Below are experts of layer 5 (counted from 0) of a mixture-of-experts language model. Rows are named router (the router's row for the expert), gate (a neuron's input weights, with its number), up (a neuron's input weights, with its number) and show model dimensions 0-127. Each number is 128 + 32 x the weight over its row's rms, rounded and kept within 0 to 255.
After each expert's rows: "mostly gets" lists some tokens that are sent to it at least half of the time. This comes from a sample of Wikipedia text that the model never trained on.

# expert 74
router [183  93 138 159 143 164  90 178 135 170 124 132 139 125 131 159 153 182 148 157 114  99 144 153 103  99 160 147 141 140 102 148 190 119 112 146  86  95 123 178 171 128 122 128 150  90  85 120 159 126 129 155 113 143 125 130  77 158 227 155 134 134 107 152  59  71 118  58  95 153 153  93 134 152 158  96 101 147 193 110 183 168 174 123  55 187 101 148 133  92  69  96 118 124 120 136 149  94 115 138  58 107  80 127 118 102 132 123 118 108  90 124 158 167 117 138 154 102 105 101 138 141  84 104 182  95  94 144]
gate0 [180 122  82 132 117 138  96 106 118 137  75 105 163 168 161 154 140 117 175 158 143 164 133 136  67 106 185  86 132 145 169 198  88 169 147  69 122  89 122  92  96 123 142 127 161 114  69 147 134 100  90 141 116 146 182 146  82 155 164 127 131 125 117 158  47 153  84 107 108  94 159  84 137 122 146  77  40  62 137  69 125 117  95 156  91 146 138  95 119  91 120 123  79 115 158 134 163 104 147 173 129 149 150 156 129 137  64 126 111 141 193 135 123 101 163 126 139 152  93 135 136 142 143 117  67  97 132 159]
up0 [147 149 127 137 125 105 159 142 146 118 155  90  93 105 117  71 134 134 189  88 147 112 138 124 134 150 117 122  75 134 129 137 100 160 121  95 117 212 130 118 198  89  62 141 119 157  78 134 152 136  99 190 134 161  52  76 129  83  64 134 130 147 102  97 164 152 114 119 144 134  87 133 135 137  85  59 141 150 136 102 123 179 186 172 120  99 127 126  84 118 125 137 110 129 117 106 202 115 127 121 149 223  95 129 123  97 141  97 163  98 141 140  87  87 147  68 192 130 118 111  93 120 115 154 170  84 148 111]
gate1 [133  44 154  97 153 138 118 117 156 195 142 159 110 115 185 149 116 162  71 134 133  67 146 128 105 160 139 116 149 120 129 128 145 116 112 133 123 182 157  89 108  72 170 205 125 115 135 150 124 140 121 160  91 173 102 103 127 128 135 145  68  81 104 106 121 123 103 104 118 135 127 106 117 173 100 154  96 140 123  56 149 196 108  95 116 140  98 108 107 183 110  87  93 137 142  76 141  65  93 153  80 101 164 117 216 177 168 105 156  68 120 116 124 151 115 156 168 118  84 114  81 154 118 172 146 121  98 122]
up1 [115 128 138 109  86  94 133 146 110  54 135  96 167 163 168 135 177 137 178 131 142 170 115 104 109 110 119 127  72 150 118 156 127 167 100 110 113 120 103 108 103 128 123  89 158 170  79 113 102 127 131  75  92 143 166 143 149 161 154 159 110 125  93  99 182 147 113 140 205 136  77 114 121 137 146  82 202  48 154 116 129 128 145 170 134 131 140 122 127 132 173 169 126 120 170 100 122 151 110  78 173 112 122 104  30  93 153 141 189 206 114 124 155 131  84 130 132  75 189 157 116  68 129 129 158 140 110 125]
gate2 [ 83 125 188 203  80 146 141  93 129 106 139 140 138 153 123 126 162 160 134 125 118 149 109 143 139 122 151 159 100  99 148 103 109 112 151 143 116 161 205 155 175 141 128 118 170 160 126  84 133 136 128  73  80 101  99  97  99 154 115 126 137 101  85 170 139 130 183 140 156 105 171 128 139 150 145 122 128 157 110  66 124  64 146  91 128 131 127 168  82  93 124 147 105 162 180 164 132 126 159 126  98  79  86 168  84 151 150 128 140  67 192  73 161 158  83  88 217 107 179 125 168 133 119 142  87  60 121 157]
up2 [ 62 129 194  95 118 119 127  98 152 133 103 155  96  95 149 145 153 112 167 157 119 184 134 176  79 117 145 118 148 100 178 146 192  58 124 196 151 162 182 168  82 127 126 177 149  87  79 119 144 170 194 134 156 109 153  48 114 116  90  91 214 152 114 140 145 123 121 140  93 170 151 147 118  98 131 114 122 127 134 111 111 106  90 136 116  79 133 136 103 167 135  92 144 129 152 159 156 119  83  96 177 112  98 113 152 175 181 151 140 165  84 128 102 138 143 179 106 114 115 137 164 176 109 145 143 163 128  94]
gate3 [129 126 142 139 168 115 123 204 161 180 158 106 153 142 150 109 121 125 183 102 120 123 123  87 123 145 117 132  97 116 120  92 134 183 101 146 126  90 137 104 222 118 102 136  99 122  90 132 141  80 181 100 131 120 144  86 102 173 129 112 174  98 128 109  93  82  86  91  99 153 132 172 143 195  91 131 130 109 133 187 157 179 229 130 148 155 131 192 151 147  41 125 124  65  83 108 120 125  75 127  97 116  78 140 135 102 124 113 132 174 111 143 115  97 124  95 155 104 129  91 132 121  74 164 127 159 122 162]
up3 [117 158  81  98  84 164 172  99 134 129 156 120 182 136 145 116  96 120  59 108 114 132 175 128 114  85 154 146 169 167 121 169 142  90 155  94 154 158 150 117 108 125 214 105 134 119 132 161 160 221 135 162 149 147  99 125 166  91  62 162  53 116 137 142 151 148 188 124  92 131  90  91 101 136 146 117 162 134 137  92 112  98  79  58  82 134 113 136  99  93 184  77 136 123 171 146 137 136 169 154 141 110 127  50 191 141 133 145 162  94 120 124  89 143 147 100 138 128 122 111 132 140 175 145 156 100 102 138]
mostly gets: "r", " while", "ho", "&", " La", ")."

# expert 204
router [165  79 116 125 140 127 135  94 168 157  88 201 104 201 161 119 167 153 193 136 125 128  86 101  67 132 166 127  67  98  63 158 134 172  69 119 118 143 110  84 151 106 119 105 171  84  87 130 147 101 160 144 125 160 157 142  77 118 157 164 136 121  78 122 122 143 156 146 105 109 138 138  97 116 131 117 165 126 165  48 178 207 168 131 102 163  98 169  99 116 136  95  92 123 150 165  80 124 124 125 125  71 144 120 100 133  94  95 127 116 110 102 182 186  97 154 168 118 113 126 116 148  76 140 152 150 126 164]
gate0 [ 79 116 132 129 104 131 116 154 168 138  66 222 116 140  90 158 151 101 106 112 130 147 109 127 119 127 123 126 119 147 106  76 111 118 135  76 111 141 143 150 179  76 121 147  86 125 137 157 147 126 152 105 128 168  86 105 131 171 124 122 184 121 151 177 139  99 154 181 172 108 147 105 188 139 108 124 167 147 186 100 105 121  90 115  56 171 119 165 132 170 136 169 108  79 200 189 143 144 157  83 210 126 104 124 127 132 132 148 186 156 132 176  50 137  75 177 128 130 142 130 101 129 149 139  75 150 132 127]
up0 [183 123 160 133 144 136 119  93 108 155 110  93 133 143 187 120 126  97  90  67 121 118 132 131 149 176 150 190 106 103 145  98  98 117 159  60 166 176  71 116 188 116 168  85 173 134 123 100  98 136 100  91  89 125 152 159  74 138 110 144 128  77 130  78 117 154 136 183 137 109 122  86 130 171 105 169 151 118 150 149 144 124 100  98 139  99 165 171 109 107 123 113  74 171 127  56 154 135 169 126 127  90 190 128 138 142  86 134 138 125 140 124 165 208 143  55 125 119 164 124  97  73 117 107 115 132 149  52]
gate1 [127  78 139 130 145 125  94 113  96 169 134 121 139 225  89  98 133 167 167  98 131 189 127  92 155 142 166 159  97 130  52 113 108 184  74  86  98 101  81  91 128 170 132 100 124 144 116 140 140 126 142 116  87 119 168 176 144  58 155 130 108 112 129 116 146  89 118 159 144  64 108 156 108 168 146 108 114 166 100 137 138 144 156 145  87  78 163 144 131 105  77 107  57 145 183 125 113 132 134 179 117 182 125 127 145 138 116  83  68 110 100 132 149 156  92 128 141 125 137 154 155 169  85 136 142  76 178 195]
up1 [114 105 120 141  96 188 121 177 170 132 155 113 118  95 121 142 160 151 193 121 128 108 138  91 145 124  93 122 143 115 136  92 113 139 108 150 128  90 145  53 134 131 172 181 107 155 119 128 192 159  72 194 164 163 150 108 144 125  77  99 112 170 126 136 107  69 106 130 117 141 145 149 120 142 185 155 145  88 121 134 123  85 164 137 255  57  99  75 143 115 192 140 134 139  88 138 131 146 130 125 107 106 108 108 154 148 159 126 152 184 118 126 111 175 191 113 114  95 117 141 114 153 114 136 115 187 126  85]
gate2 [153 139 122 129 189 141 111 117 169 206 178 118 160 172 158 114 138 101 162 193 135 115 107 115 138 132 101 129  60 131 184 122 107  98 101 163 109  84 138  90 164 164 174  90 158 129 146 127  84 107 163 140 177  89 113 124 119  75 151 124 143  54  51 135 114 109 141 139 159 144  80 139 122 157 113 130 145 163 167 131 126  90  81  80  90 114 119 125  92 108 124  57  85 134 158 111  84 150 129 128 123  93 134 189 131 120  59 125 156 167 145 102 127 156 107  80 155  70 162 145  91 107  78  98 163 136 133 102]
up2 [105 100 109  90 106 134 166 170 156 162 121 130 142 110 122 119  91 144 114 162 191 141 147 186 105  92 112 120 134  86  86 144 133 132 104  62 135 157 129 113 163 110 110 170 115 132  76 135 185 164  90 190 174 130  91 144 138 162 154 161  88 119 139 130 141 114 117 146  91 191 130 139 135 159  88 126 142 113 196  72 132 156 171  94  94 189 143 102  91 140 179 131 154 149 142 105 133 120  91  87  62 122 189 137 161 112 158 128 111 160 103 212  92  82 140  81 154  72 151  73  76 169 141 143 123 108 129 140]
gate3 [117 146 179  90 117 123 128  87 161 136 112 129 117 143  92 139 129 140  65 101 102 172 153 126 150 110 140 166  86 118 133 163  68 163 105 106 112 188 146  76 176 103  61  94 183 133  90 127 158 120 146 137 117  52 159 117 129 121 159 130  94 148  84 141 132 111 169 126  76  74 123 127  74 118 136 140 145 153  87 126 185 117 102  93 127  82  95 161 118 139  92 124 158 176 173  92  71 142 148 114  67 129  93 100 111  65 133 152 193 129 118 167  80 130 156 127 169 176 105 101 149 123 185 158 147 162 110  76]
up3 [131 127 110 144 149 210  98 148 115 134  85  98  89 102 160 166 143 173 152 118 118 127 172 131 165 100 133 174 130 148 129 136 162 103 163 108 163 126  95 108  92 142 150 134  87 181  95  87 133 124 156 116 106 179 116 127 110 160 135  90 163 132 220 167 118 186 160  67 190 115 111 175 165  52 124 145 120  91 160 154 134  87 126  63 129 157 124 143 164 161  78 173 125  99  77 191 134 172  96 104 167 140 129 113 106 148 146 132 131 144  99 124 159  90 116 122 158  86 168 132 147 177 108 136 133 164 128  58]
mostly gets: " same", " city", " country", " following", " century"

# expert 158
router [204  99 127 133 213 167 105  87 144 106 132 168 134 208 149 103 138 131 215 119 140  99 139 150 139 180 178 114 103  96 113 158 123 136  97  76 117  90 129 134 126 106 152  83 156 175  99 158 165 108 165 138 165 144 160 160  82 155 135 117 164 109 119 124  89 142 148 119  93 150 119 118 115 116 130 119  75  89 223 104 154 183 141  67 135 135 160 130 136 146 106  73  72 186 133 115 145 140 182 126 131 101  97  70  87 143  84 128 139 111 149 114 120 174 122 118 175 138  92 132 113  98 102 133 175 134 141 120]
gate0 [161 116 144 113 116 150 132 101 115 148 128 148 161 140 105 121 112 177 123 170 126 130  59 129 113 102 218 176 103 132 164 212  90 120 116 114 180 123  58 143 168 149 123  97 191 187 114  95 158  89 131 148 123 152 160 180 117 155 110 162 138  55 165  87 105 135 155 182 110 111 170 130  74 146  86 103 147 122 112  86 150  89 143 137 101 151 155 174 139 139  90 130 141 138 116 155  63 131 199 124 139 144  97  96 115  59 112 159  89 105 149 167 102 173 161 140  84 115 110 142  98 125 109 103 150 129  94 147]
up0 [137 174 148 120 151 144 167  90 137 180 129 118 130  96 148  77 170 126 117 141 103 162 105 104   1 107 139 147 165 166 132 131 168 100 135 118 132 126 166 124  90 121 119  95 107 109 150 128  81 168  79 121 147 151 146 107 117  89 172 115 117 166 133 171 111 101  82  99 113 102 114 172 129  96  77 152 110 144 137 100 157 133 129 118  44 184  75 162 159 112 111 105 157 118 188 125 130 126 179 125 105  92  97  93 127 105  81 119 120 183 148 108 146  85 164  90 150 146  42  51 127 135 113  78 137 130 129 145]
gate1 [128 134 106 115 112 149 150  86 128  63 129 173 122 211 120 103 127 109 120  77  85 103 110 211 171 146 163 118 140 128 108 118 142 167 126 142  71 180 147 205  42  82 114  83 140 113 169  76 110  96 128 181 158 158 123  98 124 133 112 139 121 152 150 109 135 134 140 160 132 179 116  91 163 104 142 168 106  99 193 149 142 149 125 134 145  96 188 127 113 106 152 107 145 150 142 195 135 135 156 128 104 112 127 117 151  99 100  76 131 117 187 144 110 116 141 157 118 102 123 142  87 104 149 194 147 158 184  54]
up1 [240  80 121  69 129 114 136 153  90  70  95 178 145 135 104 143 106 151  79  75 110 115 102 163 142 154 118 122 142  79 134 130 138 202 111 118  71 140 168  99 114 111 116 140 106 126 125 126 138 136 129 157 117 118  84 164 145 158 123 109  89 140 152 132 145 182 139 215 142 132 125 114 137 139 144 193 121 136 184 136 165 140 193 122 157 119 195 131 125 139 142 122 106 119 162 157 101 143 165 153 141 157 135 155 135  86 186 112 159 179 132 124  76 125 117 219 125 132  75 185  99  94 101 141 114 136 107 111]
gate2 [ 93 159 163 140 117 126 102 126 131 167 148 122  90 142 143  91 120 153  97 125 119  47  82 103 146  93 165 103  86 149 143 165 175 107 104  92  93 150 163 120 143 123  57 104 167 180 100 114 146 187 130 143 118 121 121 145  48 122 152 113  95  73  91 169 133 143 135 130 187 136 165 105 159 142 159 113 168 159 170  75 177 154 125 122  90 124 108 185  47 173 132 123 139 116 174 118 198 179 168 125 106 122  95 161 145 175 157 104 139  93 107 104 113 135 141  96 104 127 161  86 122  82 130 107  88 161 124 184]
up2 [165  56  91 176 140 125 166 171 148  86 157 135  70  90 125  80 110 163  63 102 166 140 146 120 118 160  95 127 161 187 169 135 101 100  94 185 102 126 206 102 159 100 173 111 124 179 132 164 126 117  77 100 119  49 139 149 118 162 176 168 153  95 150 113 148 110 112 137 169 106  98 118 107  67 118 109 127 175 136  79 126  86 167 129  77 117 130 142 143 142 142 118  77 173  83 135 123 112 115 123 123 145 123  94 116 154  76 133 157 147 181 152 161 154 118 121 199 149  79 100 148 133 111 105 106 103 146 155]
gate3 [147 173  48 159 139 130  80 140 128 100 134 176 134 160 141 135 150 128 115 122 186 139  91 129 128 130 171 141 129 146 195 175 112 119 144 137 165 107 144  72 144 123  87 103 153  75 130 162 115 145 168 186 184  92 112 155 119 180 163 147 169 101 132 153 101 179 121  79  84 125 150 176  64 182 155 122 154 155 141  94 181 167  89  88 104 150 139 154 155 135 113 120  95 183 143 179 141 114 180 152  68 150 148 109 111 127 155 133 153 111 100 184  93 100  73 109 116 145 136  78 109 102 151 142 189 141 161 158]
up3 [217 172  95 120 169  86  81 164 103 115 193 112 178 127 145 141 150 136 101 109 171 124 119 156 151 143 135 129  88 103 122  78 104 114 202  79  97 128 127 165 136  92 110 104 130 120 128  91  99  84  98 127 196  47  55 169 125 126 140 126 188 116 171 134 154 124  77 132 155 184 110 138 167 138 174 118  87 162 207 109 117 144 141 145 137 142 126 121 126 163 156 107 126  92 185 155 120 116 140 115 192 134 113 149  90 138 188 112 119 142 122 125 119 136 150 116  63 162 139 134 141 145 113 111 159 176 144  98]
mostly gets: " place", " name", "house", " building", " title", "Release"

# expert 94
router [160 158 131 131 141 146  93 143 139 138  94 138 136 179 140 127 153 136 165 161 139 111 135 113 114 158 142 107 116  44 115  97 192  96 126  90 103 161 102 166 130 140 142 141 126 122  69 115 175 101 150 193 168 143 199 149 120 133  66 159 133 150  60 116  94 130 155  95 100 111 172  80  89  91 138 146 142 108 175 101 151 140 107  84 144 112  95 135 111 127 113  62 139 127 110  87 104  90  96 140 105 112 114  98  84 166  41  99 104  83 162  95 145 215 118 165 151 117 129  65 113 151 191 148 124 160 110 150]
gate0 [157 192 125  98  71 109 128 114 126 132 101 102 140 136 153 147 147 152 223 127 168 140  92 153 115 163  97 144 123 138  87  84 142 104  32 118 141 115 112  99 152 160 108 120 101 133  88 106 165  90 189 112  80 130 130 122 120 136 122 103 146  94  95 167 175 105 181  91 147 118 165  84 184 122  98 132  91 147 174 110 129 172 173 155 120 130 147 150 127 120 125 161 129 116 176 117 174 209 153 161 133 210 148  66 146 111  87 119  91 113 163 133 117 155 160 137  97 191 149 175 135 156 156 169 135 127 128 147]
up0 [173 149 150 117  89 158 160 103  72 131 106 123 128 221 115 104  96  70 163 129 161  76  88 117 171 141 155 117  87 147 148  50 135 122 110 121 144 136 145 146 136 121  95 104  43 202 164 117 150 115 109 145 178 148 123 123 101  89  77 111 152 136 100 155 157  95 227 128 183 178  66 110 134  56  85 101 138 156 167 141 108 132 158 146 118  91 111  97 141 119 143  97 131  87 139 119 147 134 137 135  80 177 127 111 141 158 118 157 115 113 142  88 121 189 124 122 162 134 150 105 112 163  97 134  93 134 126 107]
gate1 [152 157 140  92  91 102 121 104 119 168  83 147 147 159 122 124 119 177 126 151 147 131 139 134  85 145 122 152 162  98 121  94 182 165 120  75 134 184 104 161 136 133  76 140 142 169 118 159 186 106 106 134 163  96  93 133 181 143 138  88 169 149 164 134  99 126 116 104 128 194  87 162 118 166 122 108  84 171 169 169 111 143 137  89  98 103 158 109  65 100 105 131 131 134 124 170 163  53  87 135 100 164  85 144  88 145 108 118 170  71 175 159 186 134 152  93 207 148  79 130  87 147 125 162 137  85 190 142]
up1 [101 118 148  98 154 162  92  34 116 177 120 174 170 132  90  80 100 167 136 137 148  93 133 130 169 144 119 157 142  75 172  84 117 112 136 107 114 163  69 124 132 166 105 167  93 143  99  94 131 162 141 180 203  97 137 147 124  93  51 103 116 111 101 113 120 108  95  88 118 174 119 125 125 145  92 119  95 103 137 169 158 157 150 137 103  58 132  80 131  87  92 105  98 110 154 137  92  62 163 141 124 133 165  99 146  96  97 139 125  89 207 146  83 132 126  91 190 118  95 145 118 136 147 185 125 110  96 116]
gate2 [139 164 117 135 122  89  96 112 102  76  79 133 123 165 130 137 147  83 124 129 111 102 101 112 119 123 118 102 150 121 129 147 222 140  81  99  93 160  97 116 132 149 131 166 125 159 182  85 150 128 154 135 118 161 143 138 159 119  25 139 124 148  86 137  88 147 101 126 164  95 161 149 124  93 158  73  77 136 103  60 151 165 140 119 132  76 150 160 122  86 153 200 113 121  93  80 133 134 189 119 159  70 178 168 142  91  49 121 136  86 156 132 164 148  99 135 122 113 154 135 186 129 134 191  97 131 151 149]
up2 [159 140 138 124 133 118 122 110 142 110 200  89 102  89 109 154 172 132 144 133 114 238 148 111 173 131 118 119 155 167 156 118 132 220 162 139 135 160  96 134 125 119 195 159 154 163 133 116 132 128 121 158 138 119 157  77 112 126 112  68 157 111 133 119 142 158 138 144 124  89 124 160 100  92 171 156  93 123 108 158 130 160 125 201 158 106  83 168 109  96 176  85 109  92 202 135  63 147 135 162 150 143  98 141 162 121  92  91 104  79 108 169 117 157 106 155 111 136 142 113  42 101 190 100 105 150 131 108]
gate3 [ 70 187 157 115 115 126  82  77 159 126 120 139 150 112 123 131  91 139 121 167 125  60  94 144 124 138 100 111 160 124  52 133 107 159 141  96 144 124 105 137 155 105 161  88 144 135 129 173 146 109 183 111 114 104 119  94 123  59  98 119 141 172 124 166 116 135 126 134 110 134 163 140  96 166 159 113 243 124 215 113 122  78 119 154 155 138 110 124 143  94 153  72 184 141 108 155 153 109 120 157 103  16 153 149 103 141 151 148 165 131 141 145 134 220 133 133 145 162 152 118 113 133 128 161 139 168 129 115]
up3 [149 170 123 101  97  82 140 115 160 139 122 109  96 171 179  11  82 167 108 100 193  98 141 155  94 118 131 108 128  98 151 149 149 125 124 147 105 141 131 162 155 128 136 142 158 104 136 170 106  89 126 141 156 131 127 127  61 151 134 160 147 195 125 107 118 156 111 117  63 169 121 127 100 137 105  92 101  88 131 112  72 187 132  70 125 156  92 104 126  58 143  98  87 121 159 102 161 109  58 107 148 173 118 140  97 122 134 151 100 128  86 188 102 116 146 159  87 119  35 136  89 134 115 102 124 141  94 131]
mostly gets: "ft", " Total", "ver", " =", "mit", ")"

# expert 18
router [133  68 147 136 173 127 121 125 181 115  95 176 149 128 121 153 161 139 253 154 122 135 120 121 133 158 167 101 109 112  70 114 140 148 120  99 113 127 119  96 149 122 124 107 175 109 109 170 124  94 205 173 157 159 135 118 120 135 190 108 107 118  70 126 135 150 179 112  84 141 149 154  83 130 161 112 158 113 183  73 157 157 154 126  95 160 103 167  96 133 137  70  77 186 175 138  77 114 140 119 109  32  91 106 114 141 122  74 119 122 138 107 118 164  95 148 171 113 112 124  94 130  85 163 138 121 122 129]
gate4 [ 92 119  91 144  69 115 124  85 184 142 137 162 111 144 132 172 139  91 173 124 134 115 101 145  96  55 198 135  81 127  74 169 101 180 139  89 148 157 143  70 144 151 121 189 130 121  76  97  94 120 165 150 136 176 181 144 141 109 128 195 140 159 110 155 163 134 101 133 126 132 133 101 123 182 151  69 119 147 138 115  92 151 100  77 158  97  99 132 162 139  99  90  69 123 140  93  54 142 154 137 127 124  91  77 174 133 115  85  81 154 172 110 169 145 109 132 122 151 132  91 120 192 157 106  99 160 140 131]
up4 [125 121  67 116  86  79 169  87 118 171 140 146 159 152 123 180 131 167 115 152 143 123 157 167 101 145 130 170 132 114 119  87 170  87 120 149 124 146 172  26  96 199 124 214 163 141 114 127  87 158 147 174 156 129 165 194  97 101 108 139 112 140 126 150  95 137 145 129 178 156 128 149  91 111 172 101 130  92 151 127 111 176  62 122 130  83 124  87 151  91 119 143  92 144  94 158 115 159 121  79 156 114 138  59 137  94 102 115  96 140 137 122  88 133 107 147 129 147 137  73  70 202 143 121 105 139 117 151]
gate5 [150 151 145  92 178  95 158 127 166 164 111 194 140 132 134  85 107 146 149 152 189 147  80 102  97 164 196 151 111 173 119 114 102 124 147 117 132 174 167 157  95 103 108 110  89  93  86  92 119  87 175 147  51 174  74  83 128  97 101 124 108 170  62 134 150 141 156  67  85 149 100 111 112 126 164  77 177  75 144 104 122 153 144 164 132  83 132 112  97 141 150  88 120 152 165 105 121 111 112 122 127  56 134 141 132 161 122  95 118 130 136 112 141 164 131  40 175 148 124 120 103 156 143 175 111  97 153 159]
up5 [129 131 140 145 102 137 170 185  92 151 105  99 198 142 116 108 155 123 121 135 103 145 171 122 185 160  59 131 148 155 134 141 114 164 112 132  87  76 153  75  77 113 132 152  90 112 166  81 126 181 119 154 118  73 169 141 150 158 139 145 170 134 126 130 114  69 103 123  65 100 140 100 182 134 128 109  35 109  81 141 167 103 177 110 112 103  94 150 114 130 127 124 129 172 172  81 134 128  99 119 104 154 142 132 179  95 115 161 167 137 108 193  95 129 166 149  45 120 120  99 118 127 182 121 148  64 133 101]
gate6 [168  87 127  81 135 120 101  71 120 149 115 134 167 170 144 120 116  78 105 145 107 127 146 162 143 160 162 161 111 162 172 109 179 128  97 108 176 177 109 114 125  73 150  90  97 129 103  80 129  63 136 106  99 159 119  84  57 148 116 128 121 130 131  68  72 152 164 198 140  95 165 112 104 154 132  68 149 103 153 200 102 143 142 134 108 124  55 109  89  86 139 153 140 127 131  96  90  75 174 118 119 123  99 107 138 103 111  91 138 116 119 102 110 134 119  87 101 126  75 137 140 164 130 137  76  82 197 189]
up6 [130  88 134 105 120  79 113 127 180 134 171  92 138 121 127 179 131 111 124 175 169 214 149 118  99 150 116 134 122 182  88 138 139 145 173 173 112 129  54 182  87 102 144 112  79 127 116 147 134 137 163 197  82 119 131 118 185 132 100 115  58 131 144 151 149  74 159 119 109  98 147 149  84 171 141  89 151 123 166 145 134  96 118  79 153 118 114  55 121 164 121 101  67 124 125 110 162 106  77  94 140 119 157 114 136 141 148 117 118  67 149 185 197 113 127 106 146 159 148 147 139 170 142 156 139  89 134 199]
gate7 [109 119 130 166 130 112  76 175 185 160 160 146 135 165 112 132 175 108 134 133 123 140 131  83  98 124 103 116 109  69 145  77 117  91 159 117 148 149 160 161 209 154 135 122  80 145 165 120 102  94  94 122 191 112 118 173 140  84 128 153 123 161 122  97 118 135 188  97  84 125  91 130 105 105 127 120 110  89 102  93 104  88  76  83 174 126  92 124  86 151  68 110 147 170 127  70 139 101 140 133 151  68 141 104 126  84 181  89 181 123  67 106  46  55 182 125 147 131  89 121 133 146 141 120 125 137 132 109]
up7 [129 144 116 128 108  98 171 132 100 239  96  96  87 153 192 108 106  96  45 114 112 107 125 164  85 117 166 137 126 140 163 115 105 161  69 133 102  75 135 102 154  95 136 169 128 148 101 123 146 107 134  71  83 174 157 203 126 125 133 141 131 146 144  80 114  78  90 144 150 149 155 130 122 116 100  94 139 158 162 162 125  97 106 157  63 162 109 131 126 120 121 170 157 115 163 146 144 119  63  81 152 150 140 194 124 185 129 140 151 148  85 149 180 136 119 141 108  94  90 134 155 172 151 157 159 191 119 142]
mostly gets: " country", " episode", " team", " version", " world", " city"

# expert 106
router [176 118  95 117 123 152 114 151 209 157 124 175  86 166 131 147 198  80 149 128 157  95 144 148 105 101 124  39 155 117 143 145 138 161 112  99 123 137 155 136 113 110 150 137 179 184 118  86 156 118 183 196 182 168 160 177 108 144 151 169 183 134  61 128 120 126 170 108  78 171 134 119 137 136 178 145 132 186 150 153 136 170 204  76 125 116 139 161  89 127 126  74 165 110 119 114 143 127 117 109 113 119  96 105 138 135 159 100 142  97 124 131  87 138 128 135 162 116  92 115  63 137  99 150 196 107 106 140]
gate0 [155 121 180 143 145 192 132 151 163 160  90 123  79 163 138  91 128  97  48  94 153 127 118 158 101 116  85  48 101 112 128  88  97 158 114 137  93 153 141 120 114  93 174  82 131  84 151  84 119 134 110 139 138 111 121 115 118 144  98 132  82 129 130 113 100 111 149 126  51 197 185  98 119 176 175 139 179 162 185 150 131 149 104 117 171 123 119 184 158 171 128 145 154 107  90  47 156 125 157 158 120 113 155 143 137 132 157 119 157  87 108 116 162 173 102 179 106 170  94 150 108 137 164 120 129  70 121  89]
up0 [161 111 153  24  85 132 130 164 186 173 155 180 145 136 154 120 143 137 146 128 138  80 117 186 140 174 112 146 114 164 162 161  71 184 114 169 126 134 188 139 117 154 125  83 138 150 151 104  79  90 119 166 180 143 143 114  90 183  97 110 155  98  96 119 177 148 164 114  86 163 137  85 111 127 119 108 126 152  92 130  87 146 136 159 100 159 114 182 122 180 135  98 171 119 133  57 206 140 137 156 108 153 162  92 152 146 114  89 106  73 119 110 122  90 101 125  98 148 148 151  95 147 126 118 115 152 152  67]
gate1 [ 83  85 104 118 132 109 173  74  96 142 105 147 122 148 131  73 126  92 127 155 137 138 123 122 118 141  86 136 131 145 129  84  82 227 122 205  97 159 149 102 147 197 119 106 160 178 112 130 141 164 137  91 132 139 150 177 109  87  84  91 197 165  80  90 114 153 139 157 131 151 117  72 166 138 145  69 128 156 222  95 119 120 146 108 118 146 120 128  78 119 101 136  66  91 160 145 156 122 141 123  95 180 112 110 140 140 119 117 152 115  83 120 131 115 156 173 194 150  99 119 149 118  90 131 113 153  64 148]
up1 [113  93 103 141  45 113 142 129 120 159 128 138  85 150  93 126 154 108 136  88 179 121 132  89 163 165  89 108 144 129 109 129 107 177 149 112  98 147 152  80 151 212 139 168 141 208 120 106 119 117 155  51 102 171 163 148 177 118 115 114  98 173 126 102 105 148 105 144 134 125  97  95 147 109 133 135 142 117 127  88  63 109  89 133 125 103 103  94  72 113 111 174 130  91 145 158 129  87 110  94 123 111 133 155 162 133 117 135 127 133 120  10 131 154 141 197 167 106 143 110 181  84 133 179 126 148 109 187]
gate2 [170 213 117 187 137 227 147 122 146 175 137 129  26 150 127 174 103  97  84 146 187 118 112 121 131 137 109 126 113 128  71 152 147 146 114  61 139 108 185  94 123 122 152 110 108 126 128  79 120 164 113  90 135 144 155 181 118 126 106 131 140  69 127 135 127 122 150 129 114 153  63 112 199 124 143 155 131 139 110 151 110 116 165 104 166 101 135 119 103 120  92 135 200  79 115 104 181 145 113 104 125 183  77 114 128 139  98  86 102 151 126  66 128 155 174 139 159 152 167  91  88 114 138 135 136 126 117 144]
up2 [150 114 153  89 163 179 130  80 204 136  78 142 131 116 130  99 126 127  98 173 199 117 137 102 136 184  83 116 107 118  93 143 151  81 152 116 107 135 125  65  99  73 129  78 216 116 135 148  90 120 167 123 164 116 154 154 194 138 114 118  95 155 151 140 169 153 162  77 157 173 128 145 109 111 184 119 109 123  99 161 146 120 118 140 125 137  92 118 143 106  99 113 112 103 117 152 118 120 162 128 142 222 138  98  95 121 172  89  56 204 184  58 115 132 167 126 132 136 151 118 130 133 118  97 148 151 114 114]
gate3 [ 58 122  96 196 146  90 135 109  67 132  60 122 130 131 106 123 156  75 175 103 170 131 158 153 155  95 119 135 189 183 129 118 135 127 199 142  92 159 122 153  85 127 101 192 138 110 102  76 163 114 151 108 157 138 126 162 154 130 120 125 153 158  93  97 105 139 255 156  97 152 143 158 132 120 115 132  84 168 134 130 111 140 135  79 118 194 137 137 133 131 160 149 140 132 158 115 129  64 164 135 102  87 165 171 108  92 101 130 152 134 108 179 121 153 149  85 197 163 124 122 140 135  98 147 115 108 109 153]
up3 [144 156  95 109  95 135 131 117 165 167 164 118  90 154 191  40 164 165 179 127 111 160 103 132 126 119 175 162 113 130  91 141 180 179  73 104  84 195 148 116 160 125 208 140 166 158  83 189 130 147 120  83 119 129 111 150 123 101 130  60  99 178  93 125  80 128 143 125 117 110 117 133 145 136  73 173 141 139  89  99 119 118 151 139 166 135 149 202 114  82 157 120 154 147 103  83 133 122 181  94 217 125 101 124 136  91 135 138 149 153 130 132 126 134  54 133 116 123 115 120 144 124 130 187 133 117 150 128]
mostly gets: "ight", " record", " own", " include", " show", " area"